config.toml
hidden_size = 128
d_shared_expert = 0
routed_scale = 1.0
Below are experts of layer 2 (counted from 0) of a mixture-of-experts language model. Rows are named router (the router's row for the expert) and show model dimensions 0-127. Each number is 500 + 40 x the weight over its row's rms, rounded and kept within 0 to 999. Numbers have three digits each.
After each expert's rows: "gets" lists some tokens that make up at least twice as much of what it gets as of all text; "comes before" lists some tokens at least twice as common just after its tokens as in all text. This comes from a sample of Wikipedia text that the model never trained on. Tokens count by the router's weight.

# expert 105
router:589515474518453515482474451490515537499541574578536507514461596494480460528498474462573510477509560491450563522451441491505431500432596463432527503512494518445520525501490563540530490430538547536484481500476515531531539471390474504553517567566510494428471485550473518576494489483499534575513466530564534553499528512502526486485447506507550551494442512465516473466527471555523525476462
gets: " ", "m", "d", "g", "ect", "der"
comes before: " |", "1", "2", "3", "ed", "ation"

# expert 7
router:535466480451455557540479481548536540519534507520569562542485536518511476536423514508497450451513532459414516500517452461497474499480510467486546489577584493489522519499466561570541471447511542477422452524519479556487530546460510497508510559519467534449465465455445546505466430520457533515464442536564463515516532571514525484534412482527535581443422534463540499448522455516511555523441
gets: "0", "4", "3", "1", "2", " out"
comes before: " |", ",", ".", "0", "–", ")"

# expert 11
router:557495459453459514515446432510545529448576517536535545576536558553566530514447458552563524479544537480466500507472489449542486511517506435539493475586597519565556493486504533503482480442511454516454480525526533515530512553493497529523541556528528435486502446496482529488481436555434579487485481504515481501507430458582509542402453541501508511436470532473521455484525469448514502479447
gets: " it", " It", " that", " they", " which", " there"
comes before: " was", " is", " are", " were", " had", "'"

# expert 28
router:532523455445453525528508409525545506490520526572490571511468507455529452499458479525504507502507617491465506533455495407537450525450528503482541525519531542441467531499478524502503523484479527421498541526519428543488519511461575535511517551516528541493491527538443571564536455563473529481467473568483566539471520531591511530443439587549527543436503534480504492479552480468478513436474
gets: ",", " September", " January", " April", " December", " July"
comes before: " ", "2", " –", " which", " Animali", " January"

# expert 102
router:506453511504471536582477454495531551486522527533501574540463494454505478588467495459509522464490507438430536502499494450514437523491493487479564521543522548472556501530477498526468526448520533413458516527551501558520509486416508522537544520530453506432463452562569519522524459556424556583409477502585489526475469525510549539468500521553552521484547586471548524485570492525503510509460
gets: "1", "2", " played", " play", " place", " home"
comes before: "9", "0", "8", "7", "5", "6"

# expert 66
router:567480450431513554493414484537540511483525528541536527532502540528562469522445570444534494466527567482462497487518490476577452521484517462474530495550474538496515513411482530569509459483528526496503483531547532603510516529453568516519543519539540527430493505452359543530511425538431532539455530510528453538458519520546518495488484505498543503488490549461514539469566428502480512506456
gets: " ", " \"", " T", " He", " A", " E"
comes before: "1", "2", "3", "4", "The", "S"

# expert 41
router:524457463472460559520413481516519457460514493544497481545475577488491458537447462480463454473525519430470524518458460485495459545472569496471541530532532574469535514522480531572567508463529579434474447521539490532516544527494515534498512515554402507481473438566450534535599506541437582522461529521548459483451439517582484489497472488533524564514498572457509477494533510480473546509476
gets: "9", "0", "8", "7", "3", "2"
comes before: "9", "0", "8", "7", "1", "6"

# expert 74
router:549476481474453557516418471541539502447510536545530464546494536490548447545452544502489475456539560474443536491479487499502463528388574444473512482563509476471537530470466536552513498457515497474451434549518510591524508491463556504559553538493502509446473410458432522582479451540460559488496505565499489536517467526528508517476473502490535546481454568461549530454563448498497548511442
gets: " ", ",", "1", " and", " E", " El"
comes before: "1", "9", "2", "3", "8", "6"

# expert 1
router:531475450471473561495502514549530482468602538560530480485493509501548490522464474506524503491501519471481565521500481506483478497488479472461558517509551510507498554522426525592521446464574497513465435504537540606505504527426519500553488549472503468474429574510397510531535467501409527489471470522511434531469509610529524542480520484520496560516461533447567519445503455500465585463479
gets: "---|---|---|---|", ",", ")", "\n", "-", "=="
comes before: "\n", "---|---|---|---|", "The", "-", " List", " The"

# expert 45
router:505486408463479529571454433530548475531526513565549504514480520487585501538477518531435458488533527493445530528512477477515444512441528488482552468544487506560537525430487580523499472457496532465470454542524537547510509538424541489555517509502537476494474400573525527495455451532458552544482484525530473500510451527541468535408499539519576535495482568462530525440551488461521583553466
gets: ":", "9", "k", "t", "g", " M"
comes before: "9", "3", "8", "4", "5", "7"

# expert 33
router:550427456512437552500439474548496480448530516537525550517487538545509491551505455486545530476517518487491516511448527489537459549458573482442527494535623557491561520518492484540500505479532502454484485571548505507540532507443533506544543525573461492497476513549472557514514447487435507534433449527519516582506454563460526597493448571549542510448547556459513515520558457465516537460462
gets: "1", "2", " Award", " place", " Nominated", " Awards"
comes before: "9", "8", "0", "7", "5", "6"

# expert 110
router:565450488501423536477406440500589453481541561569517511509463544509539457540441516446451502493527529485440576541499474458565467510438548416504525517534518519476517514454470522520505481497520565478502452556566467560499516542449520526549556566522462526466431505483484562532466471508475523514479488581540454512498474522531555581495457545505547490474481555456524538486539457490513512458460
gets: ".", " and", ",", " or", " States", "man"
comes before: "\n", " The", " It", " In", " He", " \""

# expert 43
router:488493483483519502471522497543545518417493529570563531527493512431587477542475468477506498494500510436513499521516488432518445520503523447487577467546542580491505541556516498526528502446541524483440424505597468532558559512499545528524512542563485482440452500566482538496590451534489563498506465554526464512489421495523521526530534510523566505503443472428526554483599469464550489475469
gets: "9", "7", "8", "ed", "ated", " known"
comes before: " by", "8", "7", "6", "5", "4"

# expert 83
router:538376449464473552529487473514573541452476533537543552523488533440487421524457535539498486532497518475456544560475460498504499515454508423496546480552497517586566494511423506530489441447489464465487478556477526509513552469425507540519523532508456484483484530537444536528526445506490524524517450568527450544457480519537544535454517554510487534425485492453550535461542428448468497510415
gets: "-", " |", ".", "|", "In", " was"
comes before: " ", " \"", " Born", " In", " The", " •"

# expert 53
router:508473478501500503611445479531540519502497498536533549521485564486525475556465541496417492481514562451478491519491468464471437530425552491474524476531514541529521472491492528563525496428543541451468467559599523567485539494493593495502550517543487465444454457425471509532522450567451522549491504530539465508464516545561489508472475565444536502476449548469553529484485475490385550493494
gets: " |", "'", " the", " The", " So", " Re"
comes before: " ", " —", " W", "f", "m", " Yes"

# expert 73
router:499406443432454545553494491510525480475518487568518519532452594518502500537433448457484496437493549486455562523484463473492469515447573515451544497573548566523510536514471551530538491505505578445458501536497535537516503538488492510514548532525476517474433467571442523570468458509428535521458490599485543514487475558522473514466426497514512512433458567491512494476539490469419536504471
gets: "0", "1", "9", "2", " (", "8"
comes before: "9", "0", "8", "7", " |", "6"

# expert 112
router:593478486448491546486444462548535483511526560525515544533428537440514457507443525441492488442550525520472488566431463504494423503454525469474506478523475585584574536464416547547529464491563491520522453573580495474523469505476544550542504515546443502434481505543485551518534512568475488540469510584527458489498495538514486521532484512560511541471421538479507552460489499528466515495528
gets: " by", " from", " and", " to", "–", " with"
comes before: " the", " a", ":", " his", " an", " other"

# expert 96
router:558503464453489479556482478485566474464571533549518524519470535445506482559401494452434467476540541462459536562459519445472452492534512457489501438540524474507549515529435553550481558414540542473474450532513457532550515526434520508493560506497483494474473509460449489527456484602416527531457507535498487508528411471513574516508468490517521523465464556436515531468567509508434507462474
gets: "ia", "3", " States", " China", " Germany", " England"
comes before: ",", " |", ".", "'", ")", " and"

# expert 92
router:560530467439463480561497465536521542476529531555469461546490493473539456542458471567501476491497588475435593583495478430508460531447496517478547478538469514542542508526489530553482519473530525456470469543535528494482486507484593548541515569486487451454456475504449543536513463572485519517506411532524530523427471560509564516461486602551531568477522493522546493436513501477530550525494
gets: ":", "-", " |", "):", " May", "),"
comes before: " ", " A", " The", " \"", "e", "er"

# expert 5
router:564470462446473565502440469523529519427563479537486531504415552504493449564465489544496533473519545498396460525450482517537506543454493461482556442516443555518576505493436601556548509437526536483423498548554504515515530508440537485515528500543510444510427468510507533544555503518466533562429487525539554504485429573521487537493503550483499478467505515467520553512486469499495551492491
gets: " to", " on", " at", " with", " in", " for"
comes before: " the", " a", " its", " his", " their", " this"

# expert 84
router:607437452435489527541489484502524458523519557505520540550501524528496518577487468487469429468519574467467515486459535500514499516423528444418518500577502510545547551576447517488559534489536558523496471491515479563574506515473488539538486530496519453471495500529556534506548484547467536525432503542504541477489421510488523544480515568542570515490497513417560536462508429470488529475405
gets: " =", "==", "f", " ==", "===", "'"
comes before: "\n", "See", "ish", "en", " mi", "History"

# expert 93
router:566473408495494570513505402557487522491502501494499558567484506547514454555468487485547525512488555480447496520512512462501478551455525494437558434523567546525567506472456499542523533462541516436482468598514473523537576553431524500504515534515447484433504483589512493510502507574500546510463474547524447567450540520539551571438481548545482480449518504451537514443506488481506531468521
gets: " |", "–", "-", "1", "/", " coach"
comes before: "ing", "ed", "es", " in", "e", "ion"

# expert 109
router:518444465463491570498448496571520538478471500565512461577483533474491476507488478535470461505496525492489465564523476474489508502520466410466516452570543477520514522454456529549554521511519533460476481519504578520542562519467580520508526566521466537492458530471431540557479477534461540517503458583511459554385468565549493552445580534484530517466443538410476512471508439505488510511444
gets: "|", "-", ".", " pre", "en", " D"
comes before: " ", " Family", " Species", " Genus", " Date", " Preced"

# expert 95
router:469489464488454535536506441581526484421541542544556559543454529508493459513417478401498449483543500471452575477492502501457524539525541457475540454495508541492511522513433546532542514488513531438441505541501478512559533539475523516576525506505491432479454503547454528523540489570454504496384440542506517547513449527569526519472507552509558543493484513502521586420546480481489523498461
gets: " was", " is", " were", " are", " has", " been"
comes before: " a", " not", " the", " also", " been", " to"

# expert 70
router:482502480455450566526497464529556483550498536548544494528484524481534487578429515557466488485518575453397544528485436421507470512441498463500526501512552566529523508549469511549554481493537497482437436541527472569503489492447526499567509540526482540457463519569480537529541489555452576520498472577525479580472494483565526523428489543473506558459457567480528503478559475497468511447476
gets: ",", "),", "\",", " area", "atus", " Ven"
comes before: " ", " and", " which", " the", " but", " he"

# expert 30
router:478502440483418545483420465499534489486560510529522533524426510462492469570457524514501480435536564446475574485468456486535445532484512473483499461528514493424528535546503575549537431476569525475499427530555434580512503533451532505570514568552475472413493481515408550521474463510460512577504476486527495555470504541477506536533514519541537558474486501495548511461526476507513503551434
gets: ";", " |", ");", ")", " –", " and"
comes before: "\n", " ", " —", " Nominated", " –", " A"

# expert 116
router:516397487502483558505432450537528502473513508535527437519499564453513441534462534500467475455508541432442511554469494479502465537493554482478547530593524549493554500475436549532496551485507546470469428530563469593537539511450547551514516544526468529416465474477437514536507479558414562521492570529513476524495465497546499502476526544560502516457536563475546529456533480524473546463465
gets: "5", "6", "3", "2", "4", "7"
comes before: "0", "–", "5", "4", ",", "6"

# expert 29
router:477491473454441535546487498563500488482568564514563555530487504452538472505507445467502474504572477451462584551445495503530470565529502462479490457515559529444554554436476540507564469441536494447442483512542501486541492492429513581527516600481442443463469517490524559508501451533489558481448437516537474550473492497502503499490518541481498538456436544497544530476588460471452577512489
gets: " as", " was", " is", " be", ":", " also"
comes before: " a", " the", " an", " appointed", " also", " born"

# expert 16
router:522447492451471538498441551561501486454554514539586519580477515563531477474456499489476445475573534478481497482427487434570510521548572437468495527535495615519518524472504554516540460445478539439510516514569553545541512588439500546566489555546510511464471507557480577536529506473494512496495487531539547534491495509469516526466518548470584496459536490496511510467495511458556561531487
gets: " for", " of", " No", " with", " their", " its"
comes before: " the", " a", " $", " his", " Historic", " an"

# expert 108
router:543503474433460513474482512508539572441541530541565491525437522464519441549439426488481474443510537479453464533487468449473474529484544458479541505583511549527544532523517513543521521474513522453480487527591444556552569537470556516540605522482486473443478472576497544499558455522491516522448506539528455536492478502536500515507494518546553553466417559455499545468556468446549495495439
gets: "9", "==", "8", "===", " the", "ing"
comes before: " |", "7", "8", "6", "5", "9"

# expert 75
router:546550477496452527560496428582539483481482507560590464545495497497504449543420474479522456463558515477477515509473489514555496569484522467471521477507525496458545549418464553540511532477526497482457464484578519528561558581445531562488555523544451531413512473503488541511489486527481491500473475518548493560508468553595550479444394502572510547512497538493556470527525465474500507520482
gets: "–", "-", "ed", " received", " him", " held"
comes before: "1", "2", "0", "3", " to", "present"

# expert 9
router:561499496453448571582452488546526539456508519536540488554500557554492487539455573515479443449515531469495484517538429487491456523514513526476552498575520529526564563538420521496524477463472481492426505523523517561514536508455512553508533537507529483456505431551449536475446436581415512520493550541540529500433533492495498551457468508528543447428529559451531489493572473480476515490433
gets: "2", "3", " W", "1", " ", "z"
comes before: "0", "9", "8", "5", "4", "–"

# expert 127
router:520444456463473512508444505491531469471529496538553489567454504486507497538468502420504493466509537491478553488427472488489455523477525481464558502529493481446537525467478519524549473455560548415481479501534571524507487474507557532502538581497556474467426492548502564587449467512444527552393553556509492520457482522482495545507483514509542555418436554462546540494591483470485539461421
gets: " as", "0", "'", " being", "ta", ";"
comes before: " a", " well", " |", "s", " an", " part"

# expert 111
router:515460455447456519495511465569515506440489487496508516535491530456514453505502439494463475498543523486519540564509501488572497589439494493475561497537527533533474522491494493545616478442526503505449484506515476499523536496515531565560500531552447402453493525510456504515584462490433574572433485503508485539420473536574544557448533511510537494452506499483565577474512429482514573478464
gets: "=", " as", "|", " |", "See", " ="
comes before: " ", " also", " a", ":", " \"", " an"

# expert 86
router:544512433465480532546443471495536497460573559549504548524498563552527467520477550493506478503522550439450513506503493453530437512484547460500503439567479543449557487470490556494516451516507541500508500545531532643532545562439544537592503559537483467472435491504429532523504482529430550507453468523494486572469461536506526549489499542568556483481495529510516520456517494496518531547420
gets: " (", " |", " ", ";", "-", "g"
comes before: "1", "\n", "2", " —", "track", "S"

# expert 17
router:508473489472517493519500478506515516473508574555521506528468533516549436603459530541495451462570495436446517532467462461518482475536513446476557444464502519495543557572511531626582471507500495524519494563628489495534544497491486571565504558511426478477477496549522526529545513530531502502457471483523533575473518485556510596534491490478492568470465499456536491430504486506464527487478
gets: " from", "es", " up", "s", " between", "ves"
comes before: " the", " a", " of", ":", " to", " in"

# expert 31
router:571493420484491541480463471539540506469484484548597486502500524483477459506463474569512487467559583456477454547406467497446471514488547451481551480546485506543516505467483552535592529483546561433471426529490496549557584530450487535488528510530511491488486495506496479514558467527476519536446469519558441532515515507554531597541522552475536545485552472437530486433474446467489507447527
gets: " in", " of", "s", " f", " at", " Location"
comes before: " the", ":", "ing", "ed", "″", "er"

# expert 65
router:551509477486500571488489538577498597453539521564531530574444544450560489513517536454509485446548556455482512483487471489534492566456517463488536416526447552586477534491524543540521482473514487453485454570520536536535493504456545547533504554499484535425499456501535547512492528563447500545461498554559546525449513517557503538421522594483537494420487512472559532512543514477518513519502
gets: " and", " with", ":", " &", " to", "/"
comes before: " the", " ", " UTC", " a", " /", " an"

# expert 24
router:556509458485481578533390509501552525503511561573553510524494549520516458545435507499515492489527508410409474510471471463547514510440527491506561419525529532537479542516456517565599482493531572476501440522555493547533492555460542530573513531516446526493450433508502502520499435524468557479498427535538493548470483535523514503522491523496492516508406499452512578492551504520468513492448
gets: "6", "7", "4", "8", "5", " de"
comes before: "7", "5", ")", "6", "8", "4"

# expert 71
router:532505493462479518517489467561492571441551509550524548555487515543575472553465483552478506463534498471479538510471509490514423574546535462472545410526478571468523513450466516501548462456552563528444488579566518592564547509479552505554481551522508423439473515468459522497502454503493548537481499592525511476477482507558520518473460535498555535503503554425523549442534493476447507485472
gets: "\n", " ===", " =="
comes before: "\n", "|", "==", "-", "The", "==="

# expert 57
router:566500445510494491559478496556534542457530534556507540519457571448511469550470532541451458475566541417482482530517485444570473510486547378500560466556526571549571550569446517538452495472559515468479468514538481536523524509481539527548555514527458483453456419533422551536499484510456541535463484502559484509501477535523477535513514539556539547480510516479533538465550478554519512475495
gets: "7", ",", "8", "6", "o", " US"
comes before: " and", "0", "5", "7", ")", "6"

# expert 25
router:523511477454480487558437443494520510440527521557490503525519579467548479586439470534550467472528502440469514537458475494540493530500502486525499466542522489441522538496478538571461500403524606448510486566517487524489531527447552500463538535510478474450498481472462533526483490480439524519384509565531497521471540500538488510508427527532478504456560536473514527464582475470496556374477
gets: " in", " on", " released", "ad", " tour", " release"
comes before: " the", "s", ")", " (", ":", ";"

# expert 36
router:505509467482466566527430481515550491489485479559546488526480545486494473539429518560449492516536531458439542553501544488493446551398559441459491455513526513436518519533422559515548443493506501488469492512532490518514481543466524525495578526517522477442479495449493543561448489526474597505416524544464417513489493511556480549516484473482554486509433560455520470490513471498426550553411
gets: "s", ".", " |", ";", "vers", " and"
comes before: "\n", " of", "|", " The", " and", " He"

# expert 81
router:546481443414478596542438501524535512491527484535478512489419545453598465520450524478564500480527533503409539532429474501501472542479525528528517484529485527543524511448495531538578481470519577463459473520555540580516519494506541517525526547587448506433480472504450556511470500543411528476476492527504486504466479560532539548510453518509503526448447519492565484475507412454534505467473
gets: "0", " on", " P", "d", " K", " T"
comes before: "1", "0", "2", "rum", "int", " September"

# expert 124
router:527429486494438489491449387556582529499510491550519492536473542568566478529480482492518474464521533436449573523507472481501447532438478521451530506514509504503553507517450521570579500506528506501485457512496504530527501524433528529524497508596477519487496455454471495512470436550448498528456545540541499532430477541533558534434499566535533584450458546457547497394512460467495539506501
gets: ")", "),", "\"", ").", "]", "}"
comes before: " |", "\n", " is", " (", " =", " and"

# expert 55
router:558493469465392542518491443556522532507546515542550523544471521498505412608483497532478535498522537452467544492505486500494464563498529471454564449552511509478530529493448508537523442473508504488486459530586480571515525501477591472538576539549500501468528516457429534499527494554489539547486485570539547503467437548594468510479490492565552547456484508460518501479487479451411517520482
gets: "\n", ".", "==", "===", ".\"", "\"."
comes before: "\n", " The", "==", "The", " In", "In"

# expert 121
router:574398490538517509464461531555553471525579512527561464538508541481553513505487501438480472432517517480428565559407483482567451520465534474450562463511477529518514546498507513552529481449539513489450425537498482523544476495489572500568490552549526501460482486509461518521469427521457520573437461528510436516446438483537575579504502492513537503491499486449524488499576481441503511490504
gets: "s", " as", "source", "%", " record", " people"
comes before: " /", "s", " of", " and", ":", "|"

# expert 101
router:520501487474511484490452547582537496545530577480584423529477526503530474505457438477483424489561510493487559495485494469549483543467546406484510496464497500451534515549452552512556520462565574458481454508519564490576608579424524537570521533496485493469459480456490534505488462546490529550426472512544461553471524494498578522523490506526581501471521547464544505491529483506508493472472
gets: "s", "%", " information", " public", "tal", "°"
comes before: " |", ":", " to", "ing", " (", " as"

# expert 100
router:509462488473437589513447464545533517479532527571523507533492579506535440558498548492521473464530529447415498471488467473488452547433582474488468475545562483446516538408429512549533551493514473498478460508482476552580525596466533513525505518525533477418501427488416539524510504521460556515477498532486507523486448545525499546449492555526513545472487547467504531476557468508505569511461
gets: " and", "4", "3", "d", "6", " D"
comes before: "0", "–", " States", "9", "5", "8"

# expert 51
router:500484473473453539503490457531518442468492507535551507513494541464489452568421544476521439555492559457475535493497428454471500472545514436526541505544535517450536563520467536546551518473521610479461476495524493541569528542452519509563542559530524485508446492510494525515484479566476515510499522529543461559479376520472510480469445533509516529444472547455558538416522429483541505550418
gets: "ia", " years", "M", "s", "us", "S"
comes before: ".", " to", ",", " in", " later", " from"

# expert 56
router:581485504488469556551452431515535568485553594509524522526492549530555454530418529489469481470569565492465501499492493481514493558520537495517505431580513532451515492494492549482529516510569581420449476538547490570506541501481523524582516526483475468432522498452430542474516469547477547530511516519529544502469523555537482564477452512472549460427519539448496544480559541483472534452457
gets: " ", "\n", " [", " learn", " we", " Don"
comes before: "-", "1", "2", "=", "ed", "3"

# expert 4
router:505480414460499529507454534501477523498547557549554532540515498508536461546489549542530451487547583428517485499479473531530522534511549448484503492568509481503552508434489605524513491460533540460470457523493538521544524552407469495556536568521518535473420496484470505496543467528441558497493475561579461544504472526504497563474396510531553484507487578452577474478532451458538515490478
gets: " of", " ", "g", "cu", " H", "N"
comes before: " the", "1", "2", "†", "ed", " Fame"

# expert 6
router:563462481436443561569419496535499507470563560508531535515455549493500468517446453475513474477573536465486485521474522488512435521569535461472559471506471555503545540508505495564512547468516556464517497521565463597532539579494537538555498533482430508419448471542433550534472478520477527562500522505542525500414450510527509527526419507527508532456474543467527521505553446500469518479447
gets: " a", " two", " three", " one", " an", " four"
comes before: " years", "-", "0", " months", " of", "th"

# expert 89
router:531476482439443562542443477540518538491516506581589553507449500408490504523471541526484483458508491476457481569443514493486498485516565472424546452503490566532518538455495494512554453512493529488425440548517496510590486493451525502524556521525503477422440525489455550495519471560473545540458485575525462510460481513535486523516513539524528476477455561446584524468538533529394526481462
gets: "\n", " by", " (", " under", " co", " Co"
comes before: "-", "\n", "|", "The", "==", "==="

# expert 12
router:564510493490456511554465441508541503470508565572495538524496505529491489513468439514551490469527511506454486534472506461534491527542541418480524448546494561483498546495477518513562518508506578468479433545548495542552542536487522523543573517494480429451414498506448547510467514552503574500491509600490481491506518561563571561457475526587577545478459559456540529463534493423493525451495
gets: "\n", " def", " governor", " Sur", " completion", " follow"
comes before: "|", "-", "\n", "==", "===", "The"

# expert 68
router:559472433522478534534478467545549497434524541525504485541475560504549489533475543545541479519501528502470502527501516483520515560466503449438516468535525499475549503456437557515519531445522497451488464516562552574546558558426562540526529553496459432493449546484455557527576457500534495510498482531499421516433416493549564556508495548580527537461448517443519524489473439486510519515415
gets: "-", "|", ".", " New", " have", ")."
comes before: " ", " •", " Country", " Occupation", " The", " Website"

# expert 77
router:582457439413492573475474481548544472530532525572553488496438520511526456580426547538520476503532486499408490511474476454524485549475543510509539406537439536587564535534459518543531477442507514454478472500506488492501560517477502511557546503530459485447480481492502529518501498546514579544428482519572511542479460559522509551472490477528491556444491499494551518451496474509443551427471
gets: " in", " to", ".", " for", " from", " at"
comes before: " the", " a", " his", " The", " her", " their"

# expert 87
router:536469467472456474521416479529557493478483583534503488503444527503523477564475469461484495452455556516487532493480452460541465513506534425448519507554527567411532523508468548544521519444514521493479445493532543534515501565450541522531522512473417515461477457584447585476478500543438546572445536499537534609459493544514517497452534484589519477480481505457490543470566486491530514487446
gets: "ation", "ion", "2", " (", "ity", "ions"
comes before: " of", ".", " and", ":", " for", "al"

# expert 8
router:556472483452506518501474455507509523495481553533522472507447531481539466557476516493506453484603515452468523570437464466547446517467566467503486456501439559560564555493523500546519481440490516506500493502565551487518547489429502565570508525551458431478503437526524525531558445539503556531488428503509544514471444530516482580464485516479478519443503543471567532393529522507425552464530
gets: " from", " of", " in", ":", " to", " for"
comes before: " the", " a", " his", " New", " their", " California"

# expert 2
router:585515514507473554531464477555517483505511544531550472511529494495529491515479502523517500474483553453475503495477503481533458490500542474479544502577503528464572564458433551545523445497538544477508447566496521548540461580477488515561558578543495536425507489537470546515528449551443528535456553528529559537490459550553540531478421518546541509480487515484608548475596439473449552514466
gets: " ", " $", " W", "$", " +", " St"
comes before: "1", "2", "3", "4", "5", "6"